{
  "normalize_top_k": false,
  "router_z_loss": 0.0001,
  "n_groups": 8,
  "beta1": 0.95,
  "dataset": "wikipedia_en"
}
Below are experts of layer 2 (counted from 0) of a mixture-of-experts language model. Rows are named router (the router's row for the expert) and show model dimensions 192-255. Each number is 500 + 50 x the weight over its row's rms, rounded and kept within 0 to 999. Numbers have three digits each.
After each expert's rows: "comes after" lists some tokens at least twice as common just before its tokens as in all text. This comes from a sample of Wikipedia text that the model never trained on. Tokens count by the router's weight.

# expert 5
router:533502539535441584514566590459389467519540487474518469472605484491466502491530490599425574498438487550522470473480506438400577562482519436465433468455460477537512534537521516492542540476531498
comes after: "–", " |", ".", ";", " −", " first"

# expert 6
router:499510519482417520497415472512488491401477549412523414543492388530494487460515525511493478486446499547537384495482584496530538500400534455569491526494523533520507551434487473539466499497438429
comes after: "-", "\n", "°", " (", "′", ")"

# expert 3
router:561521470532462463447575460474445607459507504515534579573502494484442439355499540483495570563457486490534519498532442486459549479437499477470498457568488481666527547540490509482559545533403575
comes after: "\n", " ", ")", " 0", "%", " 1"

# expert 8
router:583550433477492451457583575469463552443506453472632509554435507530456487534444616512502433554448467517574462528367483479435583503481519441524341453442485540556589470522523652423612531462516577
comes after: " |", " the", "|", " The", ":", " on"

# expert 7
router:520596538549529576520519530566489548594461395587531525512516409470509496479610510515469504537485423560513530535392502574543605597500480471649439408493511513489475572503446493498531467475500560
comes after: " a", " \"", "-", " (", " as", " with"

# expert 15
router:574492457519505513480496554446527552514598488672548518567526485503516520492487523499384492485497477500580402487354525409461576539492483496570491438459511556507583571492510548453616602491482468
comes after: " the", " a", " The", "'s", " was", " his"

# expert 14
router:514497440535432470547457623475566538411507525485545501513461459474541561448487536600409511570414462538562494452459511481444463611515483424448562569566481555477434467500438543503565544380518494
comes after: " of", " in", " for", " to", " on", " at"

# expert 12
router:542510535541534527502503556459396611503501549542583460566481486483484478413526446590376500637426599574504460528505455450491550554449534419523505407470477576565450480515443516410502599542439478
comes after: " |", "\n", "==", ".", "===", ")"

# expert 0
router:566512523515425455481497463504539563462427503542509454464449492543515445399514510508534553516451616471542491540468456550511534555515527429529520485515588628498452515489479449475582599551507494
comes after: "\n", " ", "\n ", " due", " Preceded", " Succeeded"